python train.py --d_model=256 --norm_eps=1e-05 --qk_norm=false --init_std_qkv=0.0312 --optimizer="adamw" --beta2=0.98 --warmup_steps=472 --dataset="wikipedia_en"
Below are experts of layer 5 (counted from 0) of a mixture-of-experts language model. Rows are named router (the router's row for the expert), down (a neuron's output weights, with its number) and show model dimensions 0-255. Each number is 128 + 24 x the weight over its row's rms, rounded and kept within 0 to 255.
After each expert's rows: a language model's description of what the expert responds to. This comes from a sample of Wikipedia text that the model never trained on.

# expert 0
router [146 117 126 126 152  94 113 111 119 116 129 113 108 142 143 103 118 109  96 121 138 110 118 177 131 104 117 158 128 127 160 104  77 130 134 135 102  93 116  85 116 171 119 125 162 124 126 104 122 133 104 130 117 144 145 142 164 138 142  97  87 128 158  95 121 141 141 117 128 129 139 181 129 140 111 161 120  89 153 139 128 152 155 129 117  86 139 155  86 159 154 116 150 118 124 136 135  82 102 172 153  91  99 129 147 179 112  96 134 116 136 133  59 137 156 133 119  60 153 150 119  99 137 109 156 157 124 161 132 170  90 150  92 149 126 112 118 145 115 127 137 121 114 105 143 143 123 103 153  98 160 106 151 130  97 100 161 160  58 160 116 131 132 154 142 131 115 148  94 122 145 154 118  60 128 123 128 144  91 135 163 118 111 165  86 126 152 149 116 112 135 108  69 129 144  87 139 163 125 108 125 124 131 101 144  79 105 121 180 171 148 102  85  97 132  90 117 132 138 114 131 115 108 130 117 128 119 115 158  94 117 138 130  93 143 109 117  93 103 105 166 107 156 135 106 137 148 151 134 140 149 130 145 123 159 111]
down0 [ 86 140 220 164 144 118 148 146 134 162 109 135 162 136 125 174 137 184 152 142 128 137 105 148  86 132 122  99 164  81 144 161 141 116 125 126 109 147 116 144  89 132 146 158 115  78 130 128 120 103 143  85  78 167  99 129 134 114 107 129 126 151 129 127 115 133 130 131 138 154  86 144 117 130 170 121 138 133  94 175 131 166 126 145  93  97 147 119 143 110 136 119 152  84 134 124 172 132 106 138 142 145 100 148 154 128 137 133 106  87 121 171 105 170 145 125 117 136 104 150 141 113 128 162 105 129 108 146 153 113 142 137 152 121  72 127 108 125  90 157 104 100 115 157 110 118 135 132  81 136 145 106 113 109 142 112 175 144 103 138 131 100 118  87 116 119 130 125 133 134 123 140 118 120  98 153 144 134 102 158 150 127 129 154 150 172 119 143 100 124  96  85 139 104 180 148 129 122 170 117 115 115 188 118 108 105 142 145 115 105  92 106 138 127  93 155 126 136 102 142 108 131 114 101 176 151 108  91 118 149  77 100 109 128 100 133 132 182 132 154 122 136  85 139 143 141 136 111 126 158 141 116 111 104 112  91]
It responds to: Middle and final pieces of foreign or unfamiliar proper names and technical words, such as Huidob-ro, Agassi-z, Aspar-ag-ales, ar-thro-scopy.

# expert 16
router [156 125 132 137 112 191 123 159 170  99 119 134 138 103 147 142 109 122 159 121 111 112 173 160 178 147 147 116 104 155 166 195 117 148 105  90 122 137 146 127 163 128 142  95 138 119  89 132 100 164 127  94  83 113  81 157 142 163  78 155 160 118 118 128 166 107 138 119  91  78 159 124 117 136 100 139 112 175 131 130 140 123 133 143 128 125  96 108 148 158 143 155 149 120  93 203 138 134  90 125 174 120 119 176 146  92 114 130 127 157 108 144 147 164 143 182 121 123 124 153 118 146 103 102 118 114 143 120 117  99 141 126 127  90 153  97 119 130 130 132 136 147 102 115 105  81 138 110 135 163  87 122 132 126 139 145  74  95  86 148 140 137 173 162 133 144 145 154  92 123 145 150 124 111  84 162 114 112 177 157 142 144 115 111 137 135 106 130 164 139  94 124 128 129 118 125 142 106 158  99 125 135 141 138 117 125 116 139 104 162 123 121  80 119 140  78 127 149 132 117 143 127 147 160 116 130 162 139 155 127 125 165 168 115 127 140 168  97 121 127 110 102 134 104 114 111 129 121 149 141 152 116 143 147 151 132]
down0 [136 146 102 116 115 104 134 117 139 124 156 130 151 125 107 141 157 124 127 116 137 108 161 108 167 121 120 143 120  82 153 123 108 118 115 164 115 142 125 137 133  66 138  71 131 126 116 130 151 113 103 156 123 121 130 107 121 101 123 135 140 109 122 141 168  82 129 122 144 168 120 136 166 134 112 152 177 121 157 139  80 110 125 140 119 177 125 131 108 126 126 148 102 110 142 137 141 141 155 149 138 158 152 154 144 160 124  57 134  89  71 131 156 157 131  91 170 132 131 139 141 140 112 165 107 122 110 108 120 115 141  86 139 134 138 130 134 113 111 125 130 153 169 164 149 164 139 121 122 167  73  97 112 163 122 135 104 157 112 155 112 146 140 140  98  84 159 145  72 132 104 101 134 138 131  69 149 126 103 178  99 126 122  98 121 129 147 123 109  78 150 118 138 125 172 121 160  95 108 110 171 152 134 181 127  76 131 131 120  77  77 154 158  99 122 115 167  77 130 158 141 100 125 105 114 111 113 107 179  91 122 130 142 124 102 129 113 135 119 129 117 116 144 145 132 141 126 164 112  84 145 140 147 125 118 142]
It responds to: Last piece completing a longer word or name, such as -ation, -ings, -ed, Luc-er-ne, Vi-ad-uct, often before a comma or period.

# expert 1
router [165 184 117 114 134 145 123 118 139 103  89 167 107 133 138  99 125 142 110 107 144 107 140 114  94 146 160 140 106 146 136 230  88 113  90  88 130 103 137 125 136 137 125  86 164 106 123 128 124 131 133 130 144 153 127 152 147 146 118 155 161 163 127 109 162 108 138  78 110 111 122  92 160 146 143  97 126 139 153 118 154 123 146 154 148 131  86 144 164 125 146 142 148 159 157 125  97 129 117 102  95 103 112 134  97 114 133 112 104 115 129 145 171 112 151 103 140 128 107 125 106 136 169  79 173 115  97 167 120 127 110  71 134 118 143 127 129 133 120  61 135 168 123 112  97 138 155 149 134 148 142 143 137 132 120 118 119 113 119  85 165 157 112  95 134 150 123 132 122 140 131 148 131 190 125 116  67 121 115 152 113 137 125 125 126 144 115 129 142 140 148 131 149 117 151  93 112  92 130 103 108 119 121 112 147 133 139 104 140 153 117 117 151 126 133 115  91 147 157 123 128 150 145 161 120 143 141 126 134 100  86 108 143 138 101 122 184 194 171 177 106 156 116 139 115  99 133 116 143 102 152 163 134 176 113  87]
down0 [108 132  62 126 110 158 175 111 138 140 135 124 148 146 116 120 132 122 103 169 104  96 141 114 159 135 125 131  81  92 116  99  96 143 128 117 166 161 109  76  81 120 119 152 121 120 119 164 162 179 112 142 116 114 157 135 155 186  76 125 130 126 115 103 127 115 112 123 112 124 113  87 134 112 133 115 120 161 146 148 124 153 128 162 134 130 132 122 140 162 149 132 138 146 112 127  92 158  99 147 105 105 147 139 142  69 105 128 118 128 119 118 134 108 123 101  91 153 152 143 124 140 124 151  89 115 132 161  81 115 127  79 141 120 148 133  47  98 123 115 124 116 150 143 101 100 131  70 100 117 128 161 121  99 113 172  97 119 132 146 154 124 133 168 100 117  95 176 123 141 116 138 100 135 129 135 146  95 110 112  85 135 134 110  99  79  94 121 136 128 185 171  99 154 113 132  90 115 128 125 108 150 126 140 161 119 135 109 120 128 127  88 155 108 103 116 120 123 111 123 101 130 135 129 103  62 146 121 107 134  98 176 182 110 165 115 123 147 143 113 130 156 122 119 131 144 101 124 126 110 103 126 136 156 100 145]
It responds to: Country names and three-letter codes in tables and lists, often in parentheses after athletes or clubs, such as France, Japan, JPN.

# expert 15
router [101  87 125 107 114 139 165 149 131 125 105 107 151 122 118 120 132 102 117 168 111 155 152 191 127 140 114 117 104 147 184 104 135 111 123 121  95 130 105 125  99  76 135 100 154 143 117 143 145 153 119 111  61 124 127 138 123 136  95 136 134 167 142 144 160 158 103 110 141  70 150 122 117 112 111 190  96 161 102 106 136 187 119  97 100 160 126 117 144 126 139 109 178  77  83 104 131 143  90 105 158 122 123 161 120 130 130 138 158 213 137 157 145 126 130 114 162 131 128 123  94 124 140 128 123 124 130 140 114  98 164 152 127 136 108  97 136  99 139 123 127 163 122 118 115 111 155 110 138 162 109 156 156 115 123 103 142 113 101 102 116 104 149 127 141  80 171 136  70 155  99 153 105 144 110 169 135 143 135 108 129 118 121 125 143 154  99 155 161 146 140 118 125 142  99 132 105 114 127 138 171 108 110 101 153 135 148 117 130 135 136 117 157 103 126 113 115 181 140 124  69 113 110 107 150 156 135 143 120 168 136 122 149  89 105 142 106 132 142 101 137 123 123 128  99 133 150 129  95 137  97 188 130 125 153 112]
down0 [130  99 122 147 175 160 106 101 105 123 168  89 156 125 112 109 135 151 161 122 130 136 117 124 126 140 112 145 142 148 115 154 118 161 146 138 130 121 124 132 102 111 120 145 138  85 128 150 137 124 103 116 100 123  94 106 145 125  99 153 151  99 132 119 141  78 128 125 132 132 130 134 139 143 162 100  77  68 132 139 102 137 101 147 113 122 116 169  86 124 147 113 139 135 151 103 145 155 156 150 106 121 116 103 147 118 120 113 146 117 161 132 146 129 145 129 148 135  70 167 105 118 154 106 157 132 108 137 177 101  64 173  94 127 115 144 178 145 116 114 130 141 158 103 105 117 178 105 146 112  91 165 104 142 190 116 103  82 132 115 117 101 155 116 109 167 166  72 115 116 162 134 124 150  71 123 115 164 140 101 101  92  86  95  73 149 142 144 124 124 111  75 143 112 134 135 105 110  95  81 134 114 125 130 101 186 114 138 135 126 144  97 121 126 143 139 114 135 109 105 176 120 125 131 103 128 111 115 118 110 142 138 126  87  98 134 130 110 120 119  95 133 138  93  85 152 111 124 155 114 124 155 159 163 146 134]
It responds to: Prepositions like in, In, On, At, During, According, often opening a clause after a date or comma, plus subject pronouns he, she.

# expert 29
router [159 103 136 115 146 103 165 120 116 152 129 129 139 134 145 141 173 165 130 148 142 124 128 147 129 112  95 148 185 113 112  88 156  82 170 182 152 104 151 150 141 136  82 100 130 169 116  87 126 104 172 137 113 106 157 117 136 160 147  86 127 141 150 129 125 152 154 113 153 160 112 106 126 105 123 161 142 156 113 110 113 177 134 114 119 150 147 155 141 116  60  96 124 113 114 126 103 122 147 120 105 138 125 135 187 120 127  92 115 169 116 129 142 111 151 112 133 112 124 117 153 129 131 161 120 113 157  86 101 158 134 131 122  75 125 137 135  89 115 151 105  92 137 133 185 136 129 126 151 166 155 103  78 145  98 116 101 106 103 141 132 121 137 112 179 128 125 129 142 144  84 127 142  92 163 140  96 121 120 117 113 155 108 126 137 106 157  80 124 139 132  90 113 111 127 159 109 192 100 142 150 149 102 121 176 157 126 142 113 113  99 138 149 114 133 151 108 158 125 145 103 105  96 150  93 132 116  90 135 148 111  90 122 115 131  48 120 146 135 114 130 135 114 169 126 106 139 122 113 132 118 131 130 156 105 126]
down1 [115 163 123 103 106  93 137 135 179 130  96 116 112 102 117 149 133  58 174 102 196 132 110  96 135 125 102 107 131 128 145 146 160 116 157 133 146 136 133 171 157 118 132  55 146 138 105 146  74 116 130  94  80 145 127 136 125 102 140 122 174 128  85 145 114 167 118 110  87 110 115 135 127  77 168  99 130 148 143  82 106 161 151 140 124 158 118 116 118 115 149 130 151 122 183 128 131 149 108 132 126 109 127 123 131 155 158 118  82 123 134 151 147 118 122 114 163 124 125 131 114 137 145 138 132 101 117 118  98  93 117 179 135 136  88 146 114 101 119 106 142 108 132 141 136 125 163 145 147 130 107 136 135 133 149 112 126 158 106  88 143 149 113 146 136  89 160 120 108  96 125 123  90 146 118 153 103  98  93 127 117 103 158 141 149  95 130 108 113  86 175 119 114 144 134 128 155  96  87 104 118 135 130 172 158 139 154 133 149 115 130 158 130  97 140 124 131 168 145 170 133 148 143  89 127 148 146  74 148 131  98 155 134 185  98 136 145 159 136 147 122 134 157 144 147  92  99 123 129 170 106 145 124 117  93 126]
It responds to: Singular common nouns after the, a or an, usually followed by of, in or was, such as loss of, city was, premiere of.

# expert 28
router [129 119 159 133 108 134 157 129 113 163 104 125 106 116 165 113  88  67 107 137 166 105 140 160 114 100 136 157 126 125 166 134  88 148 106 117 107 143 119 120  65 181  71 131 141 118 163 143  79 169 103  98  99 165 114 135 143 101 123  99 102 131 142 115 134  89 148 175 100 136 154 168 124 133 120 138  69 123 137 156 136 117 135 122 129 122 103 129 136 174 145  96 132 154 118 168 132 106 113 175 128 130 126  86 147 133  97 123 104 149 161 128  98 172 158 153  98 139 103 129 160 121 105 120 161 136 137 165 117 138 106 138 130 153 162 112 115 128 115 136 143 131 105 153 109 123 142  85 140 129 124 138 131 148 125 116 135 147  96 129 127 176 120 128 113 108 147 147 158 149 110 123 144 105 149 109 156 141 133 103 145 105 150 165 110 110 106 179 164 134 103 103 122 124 162  87 129 151 143 157 131 126 142 107 117 110 104 115 170 165 132 153  91 104 164 131 120 135 119 104 193 149 119 132  92 127 148 127  91 132 122  94 141 111 135  98 148 106  98 168 136 117 170 114  96 125 144  91 114 146 178 140 156 101 114 106]
down1 [131 138 110 160  97 164 158 143 149  90 149 103 167 135 121 131 124 128 120 125 101 154 114 110 102 118 150 155 121  95 115 147  57 130 162 111 114  96 130  92 135 127 118 129 119 152 103 128 143 146 169 126 121 113 130 123 161 169 110 170 138 151 116  95 172  86 111 110  95 113 147 105 110 133 104 153 112 146  97 163 135 137 127 119 115 142 130 124 171 151 138 146 123 133 120 111 123 170 114 126 135  79 112 122 108 111 140 121 122  53  64 136 118 161 137 147 110 110 105 117 157 165 146 119 121 167 137 152 107 117 109 126 129  90 103 128  96 110  90 128  87 128 125  80 121 115 104 146 116 155 177 171 131 138 132  90 158 105 128 149 140 118 108 118 136 145 170 105 113 104 112 145 112 126 111 152 115  96 146 140 112 133 140 116 135 101  95  73  74 134 157 114 112 132 156  83 137 114 150 149 147  95 144  70  95 118 137 127 100 124 143 135 122 111  98 133  81 148 127 125 102 110  89 159  85  76 134 142 140 105 125 140 133 122 120 125 134 139  95 114 109  87 162  91 111  89 117 118  97 114  91 126 158 161 158 135]
It responds to: Middle syllables inside non-English personal names and taxonomic Latin words, like Ramach-and-ran, Halich-ond-ria, Bin-ant, Gas-par-i, and Slavic endings.

# expert 52
router [149 158 121 129  98 155  97 125 136 133 120 155 146 164 109 152 168  54 103 131 146 117 117 126 116  97  99  99 126 131 140 111  95  81 127 131 144 106 103  99  79 145 108 138  99 114 107 149 122 166 152 122 165 133 116 119 140 107 100 154 138 111  57 123 135 126 109 159  99 131 106 139 104 136 155 106 151 142 139  89 165 135 117 149 137 136 146 121 104 143 120 143 152 121 142 133 172 116 135  89 107 143 141 124  85 140 141 143 123 168  89 147 117 145 109 130 131 123 113 129 139 147 167 123 147 153 110 127 145 100 104 115 141 126 158 161 165 160 112  76 136 156 131 118  83  97 146 121 135 149 100 120 129 131 147 124 144 126 137 129 135 172 126 113  80 135 146 123 166 130 138 138 147 123 169 123  66 120 135 119 173  99 106 149 141 120 108  94 138 109 154 154 146 165 165 112 148 140 131 124 103 136 116 147 137 131 149 149 145 187 167 153 137 148 106  92 112 106 130 147 165 129 160 137 115 112 154 120  88 111  77 122 170 117 117 155  65 115 107 160 114 157 149 117 105  65 102 168 138  88 108 151 135 104  93 128]
down0 [137  99 114 151 117 147 153 149  93 164 110 140  97 157 133  87 114 111 130 161 120 179 163 126 127  75  99 140  97 114 116 111 141 116 161 158 148 103 104  97 117 121 134 129 127 127 128  94 113 131  92 186 159 183 122 100 143  94 112 175 124 103 100 181  89 123 142 133 131 114 134 123 146 128 121 134 123 128 128 140 112 129 103 142 130 141  99 125 112 122 103  93 137 147  92 133 133 111 123 143  93 155 143 120 138 178 126 125 123 137 135 146 130 140 128  99 146 117 129 140 175 155 133 125  93 161 185 143 140 120 126 132 147 149 160 102 123 141  86  96 159 165 173 137 127 130 132  98  94 118 127 128 137 140 119 139 105 122 116 140 130 154  89 163 112 146 143 146 188 153 106 162 109  98 106 141 182 157  94 171 138 103 110  89  89  99 112 185 132 161 183 146 132 144 107 145 103 110  93 147 138 137 133 141 117 101 106 175 125 150 163 117 138 175 114 177 101 105  83  93 111 150 123 120 119 142 158 120 145 135 134 172 135  93 153 118 102 126 140 132  94 130 138 136 139 193 124 123 118 118 107 132 119 143 128 135]
It responds to: Commas and connectives following place names, like Adams County, Ohio or Inglewood, California, plus in, near, and parentheses after locations.

# expert 8
router [135 131 134 161 134 143 143 102 172 101 162 123 141 122 131 134 103 193 117 118 138 129 141 128 176 134 170 149 114 109  75 164 161 165 160 120 147 124 177 176 162 110 131 132 153 115 128 130 104 152  97 156 103 128 133 126 126 164 133 102 112 142 152 145 126 114 138 124 125 178 134  94 114 128 126 118 129  89 168 129  90 136 141 128 144 121 141 108 126 169  83 146 104 160 143 142 164 167 144 158 121 138 121  75 138 102 116 149 135 115 156  93 150 121 147 112 101  87 136 116 133  76 110 120 126 167 162 132 124 173 115 137  99 156 157 180  94 164 160 172 116 143 145 197 171 145  96 126 116 128 102 144 147 130 122 107  88 175 126 145 145 134 145 106  98 136 123 123 159  96 137 110  92 144 101 109 128 179 137 157 123 130 109 100 114 138 157 126 126 142 135 141 138  90 111 158 144 122 171 129 125 111 128 131 136 149 101 126 111 115 136 121  87 115 138 124 132 119 132 119 127 157 144 127 127 120 108 112 169 123  96  99 136  90 112  90 178  83 143 165  84 135 136 140 106 165 139 111 122 126 161 106 120 118 136 164]
down0 [ 94 140 102  91 169 109 141 105 117 125 107 160 101 118  94 155 167 146 142 161 141 129 164 132 156 146  93 136 131 138 135  88 116 168 142 109 149 112  92 134 122 135 123 109 112 103  90 133 106 107  85 128 119 132 155 148 115 138 177 109 139 116  97 119 157 132 141 180 162 133 137 127 128  98 115 185 155 134 102 142 120 141 163  85 142 116  89 140 132 123 108 165  68 140 129  91 168 109 107 123 124 136 107 133 123 161 143 131 114 107 113 125 161  79  71 164 122 147 166 106 173 116 108 138 155 135 121 139 158 135 169 117 155 131 121  87  89 105 131 155 101 147 175  92 105 140 135 167 117 181 131 142 139  79 120 144 126  97 169 177  94 101 142 126 158 139 136 145 104 100  88 143  94 126  67 105 125 133 138 111 136 173 139 135  99 131 126 154 113 111 157 140 125  90 133 134  98 120 139 116 144 159 115 143 110 100 148 108 127 147 112 104 158 124 124 135 120 132 169 117 113 132 122 108 166 143 115 117 127 172 100 147  92 141 152  99 138 123 109 150 122 125 107 139 166 163 106 136 136 129 162 132 158 109 152 139]
It responds to: Short lowercase pieces inside longer words, mostly middle syllables such as extr-at-ropical, con-es, per-pend-icularly, dem-ob-ilised.

# expert 13
router [108 119 147 144  76 171  95 126 161 151 131 156 145 167  93 123 110 135  93  98 143 133  82 121  98  95 144 124  95 121 150 100 105  71 111 147 101 131 132 111 115 143 135 167 136 127 133  98 147 170  75 105 169 125 105 154 148 125 108 107 141 118 101 163 115 127 128 115 166 116 153 152 148 131 117 126 131 109  90  96 139 131 129  77 130 113 162 118 104 126 120  78 185 128 103 148 112 131 123  89 131 182 136 111 148 162 142 126 106 109 135 111 100 154 133 114 144 109 108 142 180 160 138 128  98 127 167 151 148 156 134 137 170 145 136 133 139 158 123 131 135 172 119 114  87 132 129 105  95 105 117 150 118 143 114 127 127 137 156 130 174 112 109 135 112 159 143 149 156 178  95  99 192 117 161 102 155 165 122 123 168 134 160 109 145 141 127 150 165 117 153 160 135 143 158 126 124 143 126  90 109 140 106 135  79 104 183  98 124 125 113 132 147 164  88 153 132  79 157 125 155 121 126 117 116 106 173 151  99 134 103 141 115 121 151 161 108 125 127 116 106 120 129 172 114 134  96 123 141 142 138 147 105 133 104 123]
down0 [145 114 117 125 115 158 111 136 131 152 102 115 134 106 123 118 112 107 127 127 130 134 142  89 110 131 165 160 142 143 125 149 123 122 132 128 141 132 120 144 157 122  91 123 118 123 121 159 117 100 152 150 104 136  95  92 109 115 167 128 104 139 107 141 109 158 130 117 143 152  82 108 122 127 146 140 116 146 124 110 143 121  82 102 106 137 118 101 110 114 114 146  79 127 135 138  94 133 151 141 106 127 144 123  90 103 121 101  94  57 114 122 146 135 127 178 111 120 106  98 103  88 147 125 152  93 158 117 139 100  98 159  91 120 131 139 127 125 125  82  78 100  95 114 149 163 107 125 165 129 109 156 158 182 112 132 151 132 142 128 125 154 103 103 151 130 104 137 123 110 194 108 152 126 172  60 131  81 129 102 177 108 134 152 140  93 160 165  86 132  80 138 129 159 140 108 156 152 130 153 154  96 169 122  85  92 109  82 128 149 115 110 123 130 153 149 141  95 123 143 132 130 137 128 125 104 109 144  74 149 166 107 146 121 165 144 100 125 147 160 123 138 136  96 169 120  84 122 139 144 100  89 137 182 118  97]
It responds to: Prepositions in running prose, mainly in, to, of, at, from, as in living in refugee camps or from painting to sculpture.

# expert 38
router [133 146 135  78 138 163 156 114 157 131 140 115 152 120 158 124 109  88 153 134 129 133 138 119 121 100 127 104 111 157 132 137 130 133 137 165 137 130  89 112 128 118 148  89 129 158 102 183 135 141 126 162 128 131 102 103 106  99 102 122 126 108 144  98 117 104 108 165 124 144 120 162 159  96 121 115 174 169 109 127  96 150 126 165 122 143 113 144 122  72 195 138 112 128 124 114 139 112  93 143 132 119 128 173 124 107 120 155 120 122 123 216 160 128 126 128 147 160 130 128  99 135 120 138 123  99 117 138 134 132 126 116 153 120 134 119 115 114 120 130 158 105 115  99  69 168 151 135 149 142 101 141 146 145 141 114 180 101 114 123 152 111 170 109 127 105 132  97 129 142 135 125  94 136 136 145 142 121  85  99 123  84 143 102 165  91 117 118 152 165 149 129 166 132 112 112 159 117 151 117  88 100 144 115 138  95 137 109 127 177 139 148  95  83 149  83 151 110 118 137  86 102 148 138 107 158 107 173 100 122 167 157 178 148 108 155 136 149  84 103 116 137 129  89 136 149 145  94 132 137  54 130 129 151 128 143]
down0 [122 147 161 124 117 137 116 133 152 141 121 163 147 181 136  59 106 105 105 144  94 124 114 182 124 114 117 141 151 166 142 114 140 157 107 116 149 106  97 117 125  95 130 104 142  99 133  75 159 125 159 149 149 147 134 145 147 100 153 100 151 114 110 116 177 115  92 116 115 131 175 121 125 143 126 145  88 134 139 144 124 119 126 152 105 105 120 138 123 161 140 119  79 137 173 112 151 128 138 111 148  93 124  90 138 149 124 134 137 143 145 124 140 158  95 177 120 128 116 138 128 116 118 109  85 144 113 121  49 103 128 127 169 155 146 117 131 146  98 137  79 154 153 116 115 148  99 102 131 206 117 146 138 149 132 124  91 124 126  87  85 118 150 157 105 132 150 145 148 140  91 135 118 132 135 132 139  96 111 132 130 128 108 104 100 125 154 146  80  99 148 128 104 105 125 157 131 146 170 154 166 139 136  82 135 141  93 124 106 146 106 129 120 111 124 114 147 108  67  96 168 127 116 138 152 131 149 111 132 117 125 114 144 108 137 124 158 128 136 187  82  87 104 156 142 114 130 105 129  83 139  91 174 162 132 117]
It responds to: Commas, and, but, closing brackets and However joining clauses, especially the comma after census years or list years, plus degree signs.

# expert 25
router [128 140  99 138 100 121 157 156  98 130 116 117 145 117 134 115 119 105 137 107 126  80  90 147 117 141 137 145 140  88 130 102 143  74 118 123  81 114 135 110 108 120 144 151 104 120 110 120 132 166 155 123 141  79 144  94 145 183 125 147 174 118 124 100 121 126 104  97 146  96 161 121 198 140 170 144 139 147 116 191 134 142 123 143 143 120 132 144 171 121 134 146 156 118 118 137 124 151 149 106 118 104 134 139 137 112 112  84 152 138 141 141  99 121 101 100  73 171 117 126  77 108 141 111 125 145 149  98  89  76  89 118 102 133 112 150 120 116 128 109 116 154 126 141 140 136 148 163 133  79 115  86 107 150 135 113 172 133 159 139 133 151  85 130 151 139 132 160 148 156 137 120  85 162 157 142  95  71 126 183 163 126 120 145 136  67  99 116 133 120 117 109 107 134 138 146 128 115  90 111 127 128 133 104 103 141 154 136 117  76 134 150 126 105 139 129  84 121 116 115 118 111 150 155 100 119 131  67 149 169 153 150  94 123 155 123 150 135 148 118 145 102 124  89  90 124 157 164 134 114 139 135 124 159 133 143]
down0 [168 145 150 145 132 118 138  98 125 122 107 134 150 104 145 122 111 158 140 114 119 136  99 152 125 126 120 123 128 129 100 110 125 159  96 145 109 141 171 143 132 142 110 131 158 131 109 151 130 132  94 102 117 148 115 143 162 139  97  78 130 136 161 101 140 132 143 104  88 164 100 123 113 128 105  94  96 108 108 122 121 182 148 135 113 169 155  83 132 172 209 163 110 184 140 158 122 138 139 135  86 111 147 108 160 101 109 132 131 124 124 152 107 139 148 113 139  88 103 143 156 166 119 115 126  90 155  69 128 170 152 134 132 117 156 135 128 115 122 141 113 149 125 129 136 143 124  96 115 117 115 176 102 129 108 118 116 116  81 132 153 170 140 134 185 153 141 111 116 120 107 122 125  92 128 132 130 157 137  98 144 102 115  75  83 127 108 126 167 136 150 123 112 145 113 153 111 138 132 167 109 147 106 163 117 125  91 128  84 149 146 136 142 133 107 155  89 169 115 110 164 134 138 148  93 116  83 124 108 105 143  77 142 140 121  58 124 126  91 153 118  84 131 107 127 102 141 112 132 129 184 111 150 112  99 145]
It responds to: Common nouns for media and organizations after a nationality or place adjective, such as television station, radio station, music band, subsidiary.

# expert 22
router [108 153 136 129  90 143 121 105  56 135 128 164  83 134 161 111 137 109 126 119 148 122 120 111  86 142 137 152 135 169  98 108 149 132 134 117 135 111 135 144 151 141 114 124 112 136 125  94 113 142 127 141 131 132 134 150 157 137 158 165 124 141 129 111 140 136  80 116 143 125 135 130 132  94 118 129 114 108  84 121 112  78 118 135 124 129 111 147 127 154 170  94 137 164 175 169 105 112 124 171 125 127 125 125 103 128 145 134 133 124 182 142  88 129  96 143 106 146 143 101 137 172 110 119 150 181 111 154 110  96 124 106 149 106 159 154 113 111 116 131 168 120 100  92 148 129 137 150 150 108 135 147 140 117 139 123 168 125 130 150 168 175  96  93 122 157  94 141 165 109 130 165 134  91 160 124 100 120  83 115 139 104 136 177 119 100 140 119 128 124 108 128 127 127 165 122 137 161 169 108 123 157 160 185 136 134 111 127 126 158 172 116 137 116 122 128 149 159 186 156  85 113 106 163 113  85 143 135 114 131 111 180 124 127 150  71 105 113  72 122 131 142 157 157 112 146 162 110 131 154 128 119  81 166 109  88]
down0 [125 129 149 114  97 147 148 142 118 147 108 143 137 148  82 115 152 114 175 143  96  93 114 145 152 113 120 109  67 144 125 149 122 166 102  84 110 106 139 124 113 145 114 134 145  61  96 149 145  92 167 106 124  99 119 139 108 138 141 135 107 117 126 140 109 117 126 127  95 157 114 147 157 107 147 153  82 137 112 117 140  88 121 108 127 142 126 133 145 133 115  67 178 129 157 126 127 144 172 131 120 128 144 105 130  81 121 127 129 155 106 147 109 135 129 122 117 134 113 163 138 108 139 112 122 133 133 158 145 117 124 151 161 138 131 108 126 115 122 130 169  74 154 100 134 132 144 109  96 101 130 145 117 173 140 171 148 132 129  69 135 137 118  96  88 137 114 137 108 130  96 122 123 156 138 152 143 160 165 124 117 147 175 115 122 137 112 174 128 157 160 105 152 164 110 115  86 142 104 112 102  92  78 113 109 111 101 101  91 119 110 137 129 133  83 175 114 130 113 152 173 163 122 156  97 133 160 174  96 127 126 150  73 110 114 105 102 114 151 103 118 163 131  95 138  84 151 146  82 122  83 166 105 122 143 124]
It responds to: Single digits and short numbers, especially the final digit of years, codes, route numbers and table values, like 200-6, 202-3, LA 67-9.

# expert 31
router [115 131 146 114 153 147 139 135 128 112 131 144 129 104 132 136 105 104 174  83  64 130 147 105 137 136 138 116 133 111 150 126 137 168 128 112 143 190 139 167 143 104 139 124 119 119  97 152 133 132 125 129  91 138 187 145  84 137 121 130 152 131 102 113  96 123 116  96 114 109 115 112 133 106 120 141 156  90 114  87  85  86 126 164 133 164 127 129 115  99 139 118 101  82 130 137 108  99  97 122 147  83 138 153 145 105  88 142 190 161 145  86 118 106 118 156 118 107 138 177 130 120  78 149 104 122 144 111 130 155 121  78 124 139 121 174  93 130 136 129 104 110 155 114 125 144 119 113 167 137 159 125 121 116 104 140  89 101 151 104 113 137 159 140 115 110 117 139 122 103 125 135  93 157  82 134 102 149 160 128 113 108 199 103 140 120 122 152  81 174 106 133 124 122 113 155 154 146 135 153 121 146 166 128 132 170 127 122 131 127 147  83  93 147 115 108 142 127  97 123 121 138  97 167 167 116 124 141 150 131 118 114 137 134 113 115 106  89 144 157  43 152 113 135 152 117 139 146 115 147  78 109 129 130 144  99]
down0 [115 141 121 107 155 158 144 112 144  81 144 120 138 101 123 118 123 140 114 175 121 106  89 167 136 147 117 160 140 132 122 133 106 111 185 104 147 118  75 146 144  94 151 124 122 143  82 112 140 153 121 125 108 127 112 144 101 143 126 158 115 163 145 150 153 123 121  75 129  96 139 128  91 109  91 187  91 152 114 122 133 156  82 111 119 131 117 136 138 113 149 156 169 143 141  96 115 149 125 153 158 152 124 118 149 109 135 149 106 127 135 150 163 100 128 133 135 122 122 140 129 158 175 150 103 148 137 114 158 155 119 135 112 149 101 163 131 176 166  89 144  65 138 114 106 148 122 120  69 130 141  93 160 182 123 138 121 134 148 123 101 156 144  89 125 174 144 106 126 153 126 124 111 141 120 162 104 112 139 131 113 132 124 136 122 140 191 110 136 145 156  91 186 116 115  79 122 137  91 113 142 133 158 150 107 109 110 147 115 117  98 153 113 160 141 183 156 167 153 140 106 131 147 164 103 140 144 184 134 133 146 109 135 117 118 143 131 111 162 114 166 112 126 175  77 125 166 137 133 106 139 133 122 121 127  96]
It responds to: Numbers and cells in statistics tables and semicolon-separated stat lines, such as goals, apps, vote totals and percentages.